Weights of a small mixture-of-experts language model, trained from scratch on English Wikipedia: 4106 steps.
Below are experts of layer 2 (counted from 0) of a mixture-of-experts language model. Rows are named router (the router's row for the expert), up (a neuron's input weights, with its number) and show model dimensions 128-191. Each number is 500 + 40 x the weight over its row's rms, rounded and kept within 0 to 999. Numbers have three digits each.
Before each expert's rows: "gets" lists some tokens that make up at least twice as much of what it gets as of all text. This comes from a sample of Wikipedia text that the model never trained on. Tokens count by the router's weight.

# expert 4
gets: "1", ".", "\".", " in", " In ", " |  |"
router:484492475485486474538475439501461511519508476563468520530484554566518529522434551525544448555513473470547486497473529543583549484486518517533479548475391573504492488452536490557523435504538482
up0:569448492462457537475518493569476449548545574460489521544535486441465536488461581518448506465558509503476447546482510535507501528488534489517481487512440518503516501560498539552507455531479474
up1:504521529549537510508546428584442476534503534462519542558459440532474433500520479422523475485576441499491451472489564467425498497548497520459568478451481534568573414474574508498549517436513454
up2:477520423478474497571528468533549492586492471486460471507505564565457556520457503509469440490445453548505602534440464462545522503484473526518484416506492484405498544514565517533498522490476549
up3:482495521405503541557548497554465482493474537510462416492482539540475530472513548490490519549471503485555519512537537456489499516434433451520490498457501491540584477523591532522516518564518494
up4:614477529532491519550457492574498506518494449481480379499577564523502432567461518472574523496453545541477437416449537546461524438498508521503503485496497507493509512531453538518595507497529516
up5:447575461517443479523470455475417529512466478485542466495522500498490570522493482471540475463505554469496572505481453521532502495432563546451523540516477557514493511484424487487513470503533477
up6:500435500438492533436491550484500561482489530534479533484545530505543552543466487520449432525552522541514453504498507496488497509533535510531453601502485558557466469515448505549471471460512458
up7:579551498441487477596427442593494533469528491530442517498550565544503524506492549456532478529455494508550510549507563494490488477483511501505486559503575479546547518527444487530462445495526424
up8:497460450523452442518556491497487428495446572501540491440433490455467527476533434479482525516472535543431532465522523568467479430476491486471515430496530517493514557495468498514520469508477533
up9:468422469536447475492524416539512503508493498505524451509510542486525437521459477520560477545493488484503434460501539433492478564486508505483501565512483438477560526582483520487557506429485419
up10:517437449481489509507468498520470495480537554569465490508543552467497521504497552455484456565514500499546518544488561465446533490500484492510524551510479549570515468557444520486465442501515493
up11:521532494477496525479542493564472458558508472448521514540418497516507411452533560564557500537477543455524498488440559529516540592521544477566514554455542511524497525507442470476609488454515466
up12:451467495501599557502493502490484463545509470413506500459512493480566455526441515534542480482504485473458550611478538541505448450551579480455528464525556439485491506419490478551453519483472581
up13:541553572451536440464533531528518466505501516476537509487521585497502526554489521512458563483464497526543468539510468480503537414527503491430453457543519477507476523435497456530491456581433462
up14:433485500540411493474474516445441591517483449569523534485551483521469493515429546470454455499580474443462556485495498536488474494492467515491496511508453495554516492513488517509463615446514447
up15:485473513528545404518539480520457452482546472482432491513480518485506512484491515499561570487500524462538603542454533505555562472585468461576448605451461537518522514546536545504515439489573432
up16:516443415466464505428557450539547530542467540509456447476532507520505493536526556479501521416470474533495471427535469467502491424485446458446506444588439538535524518523517446550574503518476543
up17:494510487514550443479445530533508490513504474559488435504486436536485434486509486521492522557501486578452482546522506429479474543498552548423536475517472515488466533465482481517541506537573491
up18:492483567560533459515520443581498494519521501478578488545482501482520399531471522548542512498513545503509362461506496477480509428595481449517562555453492506471433454542512548544474487481504604
up19:510520474483527453467430481482491544509499534562504516458502517519530476511514503534523488438588399483536557513545479572535430533465491519480500511489465449504443464498461473527544555506481482
up20:531519490485473493482455533441492544494478408495580516497555552488520560474478553554424488496563510424507450518415531559433494529538472502536486562461467554492511532496488525523544454516471520
up21:449621592508499523526442497518493457416503487481508471418515520481512513496534481418487505541519495441537539470434510485502466474568428439478539494463528528490527501472517446502440498578410474
up22:418500543486490579571494474573496569520485495520483427441479467488498530460470525527431445487507510519474472481451564572554536494529481492548489539517463489574454548539512485550543537484521500
up23:527417533482424489557525466521484519502412488505529507516542573495602514484483516517562525520520467530551524499489467459501524503450542529505441553550471534442482542511515442517467527534600395
up24:517436550545580479535516495436509480468512521536438524510507434489476486492411524451470461495482512526534518492488524515506395465515462455435478524487490520443472475524492423525508526511562485
up25:445506427534566544519442535454485500604509533509563511495541452560495512518491481467542501525455487563540448506546518474490537505563487473569446520489518472543468531469508483558496482471481610
up26:582523517480513440418512533492544477503494491528481565602509455540501541483490481484562537443523561517468487477443484507460519433494491527488527468529523496465466561457486559522469489486496517
up27:522486439552491475549502487526526535492495459557494532465505512497518522523520541519555497488479466474540513535481512409533431575473498507524548483510526493566531445550498506466514553487522484
up28:447505584593459498541542551442429439457513517483488515528482553495514492462475567518527479448575457532483424437515470484500545487482429534439475455524510503506482526519478439484471461485556434
up29:491468492481506472432486483556459488462527546451547513513425481561505561380518510489502452503457532495517529427525447467494499473487498461474505459548540460524479541488553529621439451461495492
up30:508440485527475467551505447538549507543489507503494572537512482501580506443509477447472503540463493524502466578472463432413529464464494481456492531474496518519497487483543524561508461428496469
up31:537545513486491520423561511483494507385499434495552428508486551522450513535535441482540496430468493479432503397463525482531485482525497506378500493502515462487512503463480523460467473470453572

# expert 11
gets: "\n", ",", " |  |  |", " design", " This", "002"
router:537508439473440494503461457469467479488511501550457551489479544532532564513431575534488461597490435504554479468433513536508557471480460488555518538418471567490490497551534441507524423498546472
up0:578527449483486415505460460486456432461520522524480546532481444496593543511477467496527478539590500458514483496490535535459489507502449541549489421466518564519512444543493537465458497451514457
up1:510530471446476494523532456475540522526487496496494527520491545526469447516564488495449491568421491441473522553526478486473437487548493471506466577470438460563535505528541529551471495502572453
up2:485483487481478449525494488505482588541575507567466579496512470560510484545506529509484502560437513555565514525426456487449550491492530455502504563577572546582501419565512533395459494555559456
up3:509571540461561542522571527518485533451462552509482503491570509489561503556471515529422469458471512569509437464530447445470532485485435425488476410543501482484458470475432439495427472451490482
up4:516524535526481540481488449551481455467489509497466543520463545466581548464478519527483469514514449512536475517568500486528540491549532375488532512505442535558501551485513547550530465584503517
up5:525402445504483430507502515457472425516465546568496538455494435436473526504485432504456495498528534507513587536511491438469480467576532398549513467502477449462511499468437427394448555459507514
up6:459586488508484497422526568459461549529498496430581479558530464495538533478549469530499468447524485456520505540506518513507494544515448517473506457483490449502516529484482505442428449499464477
up7:531535539492505526492467474531535460481515561486472473540516426539499527560504523496519524431502536490434574470589573459526514476530599525485487481508591538522538502581455546527492523457463480
up8:531546536405450475466533453484502519492503542563511551520457490433554497489469545566463504430537554550458584467533469493455521509462528418559582462526467478529485522510519505477511481562475540
up9:547472503561481465488545400495510520373489540501551557523527466540558495581464516548522491481559483522510522527557485491530456518482545499473527453511481451536504481440483488494491495464496541
up10:551503440509423531463518480524557479545496478594526514519549553472551504493569531503561451596492481506549545454473486504586603456453478460527496521455470559522474451505591452508573469539420495
up11:472468520453517486524465517521462502490557494602507499473520596568465587482563526434498534496499473442551486545408495523493451395531544597498476609432436492590525489537522503539409425546517510
up12:529559578427534472502418522550389458522471511433538534560573504511500527477438496475486518494526427488523444482413575469577485472531417474488504524508528518472491497535578485519535469494598503
up13:569535545471506494556467460469521474435495459489437557563471509529588563492435445561549454555531505476503557525447542555464458514546481488502463499494497539531480495573520527457459433482495446
up14:476518515446538506516458411463480523544548392504552512443507513470434572539444542552471569503536414583562504549529511450507518485461513428534534521530478574471451449506473477461416455518569509
up15:463570466465474475442561506552506531454493563500507518488496522543447478523477507499525534531462511502546540493539529504520469500496458556473441535489490526560494512540420532543498486532658561
up16:433463517569478522576513533470508496526493511495521519578580555478462538535497547564504488521451450531577456529497509524551457564495510418435499490510440535524520524472553419578513522540511454
up17:464482442459483511450487551466491504473446472457438468501505551443450572523501458566443439498430482465521546447476503511453489480481467449508492503441471502546505514491517510441472497501510552
up18:514435430506449480545496505547561491479444550447538485511516516465539519488484513390523489439477511465546477544418454506492505523517490513473520507531519563559517533512497458495510476517571512
up19:526491557521502450544510484531467512533550506486442518534550540530505572537471547479449446479467530487499408457463474462436467494486465480484488537515472490497579456559435511512545455472530506
up20:486490484446514525473479468420579513485472526502459476518472538403520512583487576500449503474439460445502616522475429454505473491480385499525563501536451554484477534541546497464503506490429439
up21:488523465542455415481525485480536446555522542577570441505445500493525495528534478549532492470535576486441476547467494462522533506450443469549496525483460510453476553605433496527510498547570451
up22:479482466455460459433552498497476545469540477524532519604459580494527502506512508489466435488531433496510507511491485535493537538536542485484488488499528578546514594503489521484469526564453451
up23:459444499459548424441476512510522561481500448522526494488545528475468512479480557489546497597537473418527396419460571521476502496532522500506521553469465431524497506569550480564530439531498503
up24:535463526540449505491468483581445458487471523493535449486462491514451517440433487471473430551494476485533473586452524557532531426495523520475547480492459519517513530562508465582489514559470488
up25:508462498557575580517487491455524569529487444495573516528529525452523572520511465477499542504530470494511568532558440526494546490499455514474466467528527462438524520533537434449504451494492529
up26:547498497492535479445434531515531514530511477590533573530502558544439544485498512519499460506527519530566438503463527554464533510430444490537438552459436613548458456508477505559477500521531475
up27:503475441515498505444518569473486551552482449457509517436480494486525489550579446572462521456472508532486460504520437506492479491505577543474564523473514470442492526492491481460447517471519475
up28:550463512510456542512462456504450498419485465553478563454548539490439502451598522411473512542465547485500500523472554545501554427419511571419511443551520478513497508550503476605550472442484507
up29:507573521543542577533477466553517474499525489436550511488551498489524460506545512551491493546503502500506534495493483533476519559453441551529490554561549524516479437565450441610522464485493548
up30:564486466525527529495465534425456442504437507487560475579496444523527530550452401419562530499589542504501500501506515520507506499490502554464486530565493520446514520476489537437482548459521484
up31:408542468531499546431420508530472480511541475455489525518473485502469552536469428482471452452529570466573509516479478544518466561549446438581489478540465549512508480552462543471574466536498522

# expert 0
gets: " |", "-", " and", ":", ";", " He"
router:507473494467450503516510419490474537445483519555436510467515528534526584535429552573485467543479468473601519527438561539574543468475516451526538520432450544541483511575525455533512417497549461
up0:500513491476559447533453489472409517449535505456461489471439524461497459555515509443481512463489478477449531400496532530471420463543449502485542437445490505519460548464429597493508543455497427
up1:473483503556598530481512482546518409489547543472545519558597458489528438560478474554481520467533477504538511462525444455512484518493474502513507461482464479476604488491486481521475545508510515
up2:517425515537530513511526558445554525428488509575494513512540570475475464569466531492522474538473485471519555456476430512443467479523486575580517538499465491467499515536526472508501524500503459
up3:460493460499494450526569452563507526459488439509490471451479490444505505524521575436543494459406464468506473521476425559441445506522487471471530602535469550489511540485432510498561449436574504
up4:501514514591491515453500468501531468509482505513557474501507453480480525513464485448573501490506430509485480440487523500514537559484533498526516465495504496494548570537499488457553484463449580
up5:515540467575479548567486467587521480540501522509506519448561508514479443476524466523584510491496466512443498483416582414513543519524474517534468509468544471410544467523494507526486492542513560
up6:473518503518550493574490533505540456478476481460540463530476469504446455521436463548525476524487612472505508507483516501543457578503450501482506470493493550495496463498506498492447552578523429
up7:503493463482525461547517519449544508481460526524511519499456476469554505534498558492481542474561493515568454539505461493452439467470495482439590447543414524448478538502443439487467519523490537
up8:465514423501620503488486515479519505468516403540483444483535508403487427492509501501458564550506527521466479544487537519518526469565554529490495441511486459493488495473456518461495495536427579
up9:530473503498489485492549502450508551460500495447480494459455494527512542509507513496493458597544538404535437535526512484554534507455580493502502525482488510432410531479533474425515476472517451
up10:512478437506452541524504461502462507477432490464523512484466552481420431509490438570573488460417462514446530506625571405466514521467566505533500564462515537495515500516486514524472470480495514
up11:514503485444467495556511458498481498475513534534487445526543596516507493479510572525518447550564491493477494496496448502489537457463447530479480539479476532574517453523547462504562506527507484
up12:588503479510468418528513475527437545448581462450466390577574453499500562538439584513566440540476562468584540490456487481506487503520498445574542485551516537514475517496445559438546515513460499
up13:486493510441459532537549512484458474546537462490470469529563498577502487494473472522487469526487531521487580495478483449520532509488501532522509421499449542509508513553476521528495584501501489
up14:463500442536482500528468499553488461460473482503535476482478516557520448480472462486519481494439463522448454468546432511493495497479474498464433468474460542482464499507481504478489505499544506
up15:594519471550534443489486439551495531514470488517529504539498490404529518485534482516523521520534465444549458473446495470448542528436497530515518538473478517554470462565528507536516492488474530
up16:485448484484512370463489476451481586472531557561472482515511509477520497495469535523499533540517531494518452570563519492439510563566502533494478509487519575526523560468536484490454479465541529
up17:468512544494463559561515466478498451477527523450505498521516513524518490514597530462529503495475500484473533547464551457494464508489543588473501506420431479559489508446452520500558452531570487
up18:502529466493475542478428534482512558446559533495420489560499483422514446490478469478478465508488454437522512487471458549480560485516475507500549577551563485542477631572504547487511577498520495
up19:570587494494453480499516513531464467470478512447480570545458516491560537500444536484528536557482545475518562532597528589458475399423537504460517551488487422560555565476514481501474464497504394
up20:418513496497491422545537569490451551498489466519450465504506560484456480496517471488511477525505496479559464536539536500455531470527453574528479534444421473555516457567593501437532499485438463
up21:424457515454542464527527509494517466479497462480569598429512512504503564461503499418506504512562534531522459513574501526483472492523497531562497399376492506448541479453480480527501582504483573
up22:486555588445541511512436466575422502501516474509511502482472553469509507473494502548537480580455479519533522529477537486497546473533484470572522421502500501523493421520507515432466415466508491
up23:519453465452516476581487509442534516521491519531496504534486490463463472569488493456429529570514518542535542576498520554457462424514528538476480557498473469518437488466563570495476453423429496
up24:504504494491462480533479468493415509538576489590445525540516546478483580439451570471525497534463495473544491508468538526471530483469476452522511557424492457504519512460483553493545496512545522
up25:532506491513570483486518457475459492508491528518410503494438462548499541381593510533544535503564543515500543483476543495525530461487528498519478432453445481469432559463531518536454481514516436
up26:446487487498486435457564467541505544503468462487522491456429492556492531514471538514502507554468499495549563454414484471562536499497497496564502493419476477544529499490494534473522493501506477
up27:470542521490404527461533583509521493484560553479551511603604539459489541487512489522474438490474479483558521555509599477520556511494488453591538443506491517485499549570543459545535518560412466
up28:567497538517456468510490484506488450532557559463472492495428499542526602472501495456403590521529505494590497468477591514481524512518496500517495500507461518528444483470481496456490487500519515
up29:504511494530477435503495517429493496457527554493523511460525474459537568549439462557514458523523552545549549468569491524440545546470449553485485492442466463490455493521539465493462545521444450
up30:521575499568507563489465457466476463539511485475506464511585499513529509534568453542536617473440468544516517618481503514501525517468465493461549494485475537493556521467479518503473502518482541
up31:557564494518526556455504396495474451518514504515499448499536473522512484524508566570502518479513540552487456474491512462499511517504511451481483459472568541499565506508476555501420501484511461

# expert 14
gets: "2", "4", "i", "is", " this", "3"
router:480483476490445506486474444508478520488489486565445496493487540508526556485433544546479443548477454455548490500449494493520548478486500507510552540419428587526467481542514454521506460492537450
up0:454512431578542576508570545477525533538454489530537519505476491490431482451517536457484470457457540499543537510530475511519435537502505521427391490536452545547510461504417502543484521486507514
up1:587481492550554486443439519467531562591486514541590486509484474505512491524590421421555590469451606539447468462471547426519512541521478520541483526438512521469527475520513501513484452450486570
up2:437509487531581478515521524496507451535547436521500487527535495452447477504520462492438475470485496501465495460496555471529438443538426495513412474420512535444538515521496553538499527435531476
up3:457484490468531505522533481560501473561506537547508540535571494492457447483531486478486504533507515534476555463544503481541538541495520561507550427521428466458517597490486486528425520458524548
up4:561486493502520478494498586528505471513550458484495490542535499470433512510479467508512446496393478519494478507503425544453575496530564494482526506492426439472528568509503530472453507465522492
up5:487510572467540424495510515593461498478534511465562484505479532512471582455488586442577457495439518453555431430464449431494499506463494476445533553481425538531549475457481576507551520504514476
up6:447489463497546480524545467505485471515483507514479571563538452500485475483565523585473531552531552480470554557500564550558556554466546598484526447480513552567451489520501509415476503505553513
up7:520501540472466510555517535526485456568477549461471469555506569494458503466555535481531503554473583445512464495540483437554488557512582462432477510534506440466490535463492499403413497469507496
up8:562506506538536457520545562529555494484496515492505575597553495477476493629429548545459501450472509462404513476510448502471428512526522537402516462530498529509522579524532503438449579443537530
up9:508514572507542513509494526504478475439533466471482488492501460473494518471472454606548520501491420461451452625518472506488404596484486531545514441469524482472532568496484495544508527508458444
up10:570460557479480466550540496454488495525498470538483476521464473462518516490507526498445441506493445490581506430501530453565546471514498442493479492458498473498513490551502585499498449539499482
up11:472549539479511526503529533525486520464479593550595529510575528457443493521515501496462489504497525556523536521462506488480452481536467542538478508498473521535503446522440485541525498506490543
up12:501443598469557513449484542421503496430455565548508558513503489479463476489447467505574476435528464452477526500499441428544412450535446577532530490454458495492547523465476516600441535538530461
up13:558544551493580492473481480471545445440541511535495576507512484550534514524416515510543438468613456459493510500509476487521500570476473502553481604563374536427469477514510507435527458490545405
up14:563512469465512560474482517487471474480545450558509497495571477502572477485489511466567429512421490538544507513480471452530512456496500394500455545545540475547563409461472480507479489497504474
up15:558451505471498519508524519452446501521528446515457459468504506545472549528467538514537510454411435504546438484516472509472490511502483454528459533464468494570468520528487509531499492471515487
up16:412433503508460485528473539465503460470506458565515518585474487544459559567477454523466483520625510487451516546505515500440510537563480449503513541429481475511479536506482536489514553485518553
up17:486547508441456490520501497527496446478555506489458470531522551573518477473490535490485464558516483429543612440473558500519493541508494528526529522488492528478477515476449562486504475515489493
up18:511523579519568500504423534528534537532446569508505499513474565588521447493509457510484456501509471460491499532455541498540533550445491479445567554505467547540543531561468513567562481517516496
up19:486561526483517491517492522565485537527519518555469586440511488498511570510509541515507442493458511539503497487463493434489544485482476520455398468561488537537493446482453518480536524519550507
up20:424514414458478499502554524464485438523491427488489459511541486389532509497403456516492493523492462502556526532460535516559565508524489451567530567414510547438537446565597436441548451513463498
up21:465583437494530440478512490397528494429503470501515491520564454522490556442470568452533451551564519463460578526508455544531514460464489541509522553522527475525480453530441473482475409485478482
up22:483477441451494520556491503516494525454442490556488467406458491490454460561505488523487487459462528477506501476456532474469536500538493524459557548507497516541488432508527464508513458484469469
up23:547480539471396505492468489461472402472476444578496514472454484534460495414518440470535506560479527575444474472558512464486511547485431481435447479575448497548513476443513534466523548565499516
up24:542513513510489480516501492492518558552456524519509518467528560446490513472442534452489485521496483537506502512543478476564527531546541509554439508459480444522458556575489519522530482428547489
up25:524512466559476545559453555475606496585481498501511540553555503479523488526524508571504520469457592534539442492527461567521514515477471526457467457477521499441547572442527457515468533490486595
up26:550477509555435449521507493536496437534476421511517359441466471492450469520501443467496470459463450477511385472489569470532468430583524481487501504442439535492555522486513480608524490566478533
up27:525484495461455481505435461512439588527488474524482566501466501524496509508465500563530428511444464456578473466485543490458578497470478545472496580502538518532489512502472531449502393500555525
up28:508484573404467463464553491522450484509507466537521529425539496599468521514500536458522479586540482436520517453545507498485609491456554459535511448510517594500459513532558498523425507585507476
up29:534479493522484494456559489548521516514423565523500493489529526516557479443494553471473478568519521489482548482513511415550564542488521463489487539441471496402511419541418529467450455528438539
up30:529460512547597508471517431501477571555556511509413500512465488452479412506541492491585520509509539532552495491481527455511484545475479503504485477523488551518529457533511512509447483501506549
up31:535480459513507495528463507539443472518534471473431522476500474564446518509445574509498458544467460574473462587475486504576596462471427515438434524504427532498520536502484557441429544522533476

# expert 8
gets: ".", "2", " The", "6", " on", "5"
router:479495486499431505546498472512462496505507457548464506465460570552489553531404540538510437569527468477557479499439512567530512467477454478524500550460446567521443486498521476579571480518508480
up0:483490563405486422500537511449476434526556534524491453454551506536477570461494630535466510507576448431522480523501499497498576470437512449518527549464524535553496447586555521405530469539474483
up1:472415486469470490532520555491460456473417575506480566443524526513504521507527449455572532533507510512543558573515475536520492485499448532441468474525482434437502517473494429480501587467468540
up2:501533522508461449495520490490391476551506530526496517515522472502436599455485485508453568511530453449525501441468542514488480545489570467516546485439427486586459460563484532440554548459499524
up3:503521481479449453484551547565498500531550506503564459468480487562486541506488552549508504538485514430485538500483405558528592439511481507478448560423463519562517496585453483495471501555443467
up4:526514460484562475508575474494485564521517556486560511527491584469511523575507544520448485531457490489445543562517468525459514529503564485436454498437484517488448514543508466511514534530445474
up5:520538486498535548465517556512515489451509441534435540522461503519485479490580488527454538529585440444493545461543573580472543459514393518496563521514544533513524466435498469489497487495456491
up6:493519457474518495540551516580489523505506448474493531527481510551477475521431546508538551509476464493524489437431552499485525505485480485465455483497448446560462526482528512504503494549505443
up7:507504571470468498512506496472462495492565430471504534547479506429480518552479504475468514543514500536494513426497599458510500471473467516544503544511542529489542468507505517495531425528532527
up8:505479476541541521530508486566502511518501506467550503473454485510448486493578556465497526440499459531478471480541551531516513448506483465547534497463527513536443426473539481592442559449511534
up9:548529479479467510459443464466411572487535451479482567512528508518454500513453555515553478510498528492538482431439514503540503491525502425529513492501467499466520480525461526480498518522508543
up10:522541482458520519532461528515468499567564523433532483467430522518471517533479460498549468498507498473461469497525485434444478504565446553503543450539511480549536482511508492535523495595536415
up11:501562521533509500491483550462413515529523492538507560427484442525446478486534509523509421482556465519489552543543542504442588574542461513489607419471441543448458504437564472504466465484514469
up12:503460509523530450466489494503558577430486437527534441397508532468491530474479534563416504514535477475505525518562515472520510557433482500482493507542516494522462430555511483521455445525425542
up13:471541525494509520506491450455458483466516527476426503476462516520466482452523510437489506507548475481506531478496436542575440473484573516484431536524516428448480524529570441461511505542478470
up14:510503515424509444515462437484546442494487424510545474503465511578514537518421442485519380529501565447529470556516484502442447480507500473529470556430465548485555467553481481496513581503546546
up15:504569506497483522529443476465500470477486534497382475424469453524487504556509487505497506471554526467477503482491544511517499491459512498523499426472564476475438584573498490478526516518495445
up16:561550524482548388507543514547499408467552486421517534472473531504484521504463474464496514448551499487567500574445463530449540518476498483516538612474508483511515470467523480537439468466441538
up17:530528568465500560526445497474603557528501439603558457449554460471436490496427525462516552486481530473512491460497530531502531450520505483483481517480509456529544521546468542564572568525554452
up18:541490516457497460497517517498517468521523538448557565536497494480533525530520440551477564479544534496443558560555472528590449472452572461458526534491518498513497437486544502517466523497500505
up19:585430546426482466464446524455495468473518447541529528586549573483479464484460438505565535537469503532505456533476497521502500601495522460519499530506510519495532535426438606555570480526490515
up20:458500545512508405524566490430556443471475518503514593545533537491515508547430473531548502541569537414507520569510439605558583452456543526546496499495459482434480469540520488476463505553534510
up21:493587580468493471530449516481511529524541570535463499471579504474483584491477534478479470534510503470538486601536505512512392508494523486474487474453531525483620509563511496559545544528476462
up22:498559460551477485469483557480450526495563592533400482499542533499486458540423501455478517500462503455494478562512487568541587427558454523468516534544519416507461544517506493550531469438491567
up23:535458454511495513497472573538510536485440542459501466487481513398482442527466506572485522483579565564431467490475463491461515527515509527435531411551476469469457577443513488529510468509556584
up24:505564497541487458461578475511523474487576476508516531576564472499520488476463488529412511496489484482507538439501522543535594500522572499531508437551463485538548507557512566545562499503497449
up25:520527557488414471506529507479529419500506561574402511463459486494468457519456465498510471471457471516467555552468502489591521512564529587533490449556514420455457534468529474494491499482437511
up26:428558513551443488444525409498495554446453518503544586492503427458537555555454570539463466469417531544521458528512529505464451491454550479476541505428539481569473494533539461491529430508500453
up27:497438489393520491476475514591431578467523509544452509438538460484465552473518491501530441547527475453474547493483452484504456522503490524470441506503472467504531522495534519456533448536432516
up28:477503451471430558560508553514481484518535550474428490520496497571508566474475496520493430576490526469580500454511550481555504487520504491442493521512430497529461546491495551510474600451511484
up29:482535544487583471494507503535597466477478489473483540513496500534500528586512470479521486485479565463435559507494437528389462497494476500553532502557585476496479436555444512476488476464454518
up30:504472437464535567488444594488521526515479482476469532474518563486454447475579476588508515531489513436512480483600533469525475461496446522447494558553508532524488538565496527513460447506485425
up31:533519496443502482480446443524552559473466466475477482468516497534450490481517459438564476475445431432569526430450531594568558483499478500487526455538506475511460473468485480506618521519516559

# expert 7
gets: ", ", "\n", "'", "\n\n", "–", "30"
router:550524532485474503574465468506495509467491490528480524523490551496525566452460513472520490583456494464563496501426530521513559484445543483484477569485486551510512487528502468495542493562503486
up0:519464490480490454527520465537491488573530511498514449437530513487494521490446510467484466478410532518514541545439405479525485577571493562550406507403482536479485466522465522555529556567511505
up1:474432504467483468450527465455474493441504553513521433438478518441536442502563537518469500442509548486490463523499481499523507489512569496481519505454559505589527581522553465555449556539417587
up2:456459538471554457469550521534529492509548484542494453469494464498483462397522523479454546467506466530567572556483548543462482436517518506551449498517548500552562440499497562453598411485417504
up3:561541458449360485529464500466554497496493503509505502496477512503468508494451420467537494497489505397456454575427512480526545571455480554387442494489454427433503538479470482462503518494550498
up4:558490492464454516424495494497469506488484507528489435458506511496487479509490473474484477490443487513440456480499559501440522593535507449504520558520497493516454499522513472475481468476473515
up5:588448501505502505484461518462446482451468506492501516500537478576476490518519421500531499480529496480445469536439549593464489494476567459538508515497540430491454464516505503501508395484460522
up6:499504623483563475529461515475409531519448542540541522576503484501473464455563518558446495491558482505536518528576516440474424511523532459555539455432457484503520515528505583525480494488530501
up7:482569475467443518542493531508553493524493503542503451549568488540516534521475469431501534540479498445484506554458543450492504559502452529512460514489500458415480501486462425411499493508559487
up8:459501535498471518485513500489430460483454512495534548485458501516515554413522499535426494456548501524561528542527429507506566462531537521535551479579555520528410493503546525409527461564513491
up9:551492545502476484553421505513433502449491446499479490548520480435497486502461477441491487507424452472549580515534533564516438482554506476469518521531478515562497590482585543507541557467479504
up10:468540516532497460479562519569373483506566409525495513518567518563464546494466553497503506483532506512556545483476457495364506471536502467527452525484469529555476464590427591452532501522492466
up11:502434535423443498499445529468474432506492519557543482511524504531442405572509472487511500406525472461518540428487505540476505545509457530468505519467569499483557546467518544463510479474518478
up12:470503552500489556475580536490492503520454566518466471500558544484429478470471502479497504466512437476487533494525512511505511459573530526490599497498534383559517545504522584540485509498417493
up13:526493470506517474533560485475483483543554510521496524522519503501467502493474566507493522505456560521577525478469587497574587472502541477464598453469498517508518506508535480539534457501502445
up14:519515491469479474526479445414544447423469507559557537506504473527419575483515549492547452447564539482528532518539466478472506542455518516582490563598558514414477422533552541438442581496481484
up15:561575496531468473413534464532546458524489513450497451547487521460546458542521439543446463525527487515477531494484536520484478488447531459447448491464513555521510459582483525523540497480478469
up16:487502514533467534531416500508490516475416504554540522501537495480539497597451494542492396535504487535458371507470559462530484452476434478548513522496462482495511468451483466456560464488528495
up17:469430543460475479480586461514465452548487485480516538520472496485480515496560484525460513495439483502470530535519466518511457471492491501522513475535452513498607438530499552552568458592512423
up18:527511568512513454538460529545531479520516523491517443414513457572465526501486511473446469507461520512509508475476499501457540528545495526498502467533505527592445524427504518438478411527506508
up19:492483483451524504524504504429445488488574485510451510515483499479505557504459458501518401499525412456517547553620422529469467567426594486584543515453515458470531491590479518441414480458443494
up20:522549441457534489484527496543445486526531588509467570514446470511446469519432572506485486535455509438526439530523513575496418473567419521581540552463525510515488479477522551497474511449499496
up21:538495487474517450475474519437460525482547519547453481492508523625488495580468506476549463489548443435471534497514486502495425524495466493483469549460537505442553461506443470499528531503529522
up22:554595410481498515496456488513526512600531486467523526444558568500514526496521478446483497494542451533505529543473549510505546504486523531461487430454406540468496545482517532419444454506506565
up23:511464490443498478495563510548457472545438497522538486524506527457465515445489494510528422499446415559497493516489586538527581432397472539488471481551482486475561534523494450484617441477460444
up24:540425507545471500470426544413531425485472456530530481437413479526487522469500440502553511473546492464480495501452481531439457528437490413559386568589533454538566574489511556491505444418475513
up25:487481538449519444520467553418411524427544478543524495454551507517452531504481485529453551399512514487453505484456462488484485487584476513444467457495458585488473458500488488586499465463551513
up26:502568500458479529562504470503437514529556442522446538574444484527496492509438517561574523519459549529559489534550434474462535566551485496503459422513485492565529540515429599520503541542554492
up27:456457513407505450505542574474514503508542516565433519525543554494496510482469542562475446454546491368492588513474509532504413547517465459483510476461501481491528507490564509468542479533482483
up28:524515507527510513555500544531512540528508506456566493494481532496531599409485472475524478558439551553572561538512507490476493545510571510550513475508463566461543525483442556511555507498479481
up29:548500510547472464520535496489495575536492546562462463475495527561477467500522516508482485438538521533540560564529483514467507504507526543466512515516514553520556424457459495539505497540512548
up30:551549423533457545542477441490481547507521406520493510493525544445509552515426529459477436482494520496543502512467501599518544525487552557458521450533472478450474556503511470562540522506458530
up31:558534472495537512474526463443475564436523546513469483480482529520503596469593539431542432434507486468532499578493510528447502548462510501486490496557536470533454546471507511509507497509512505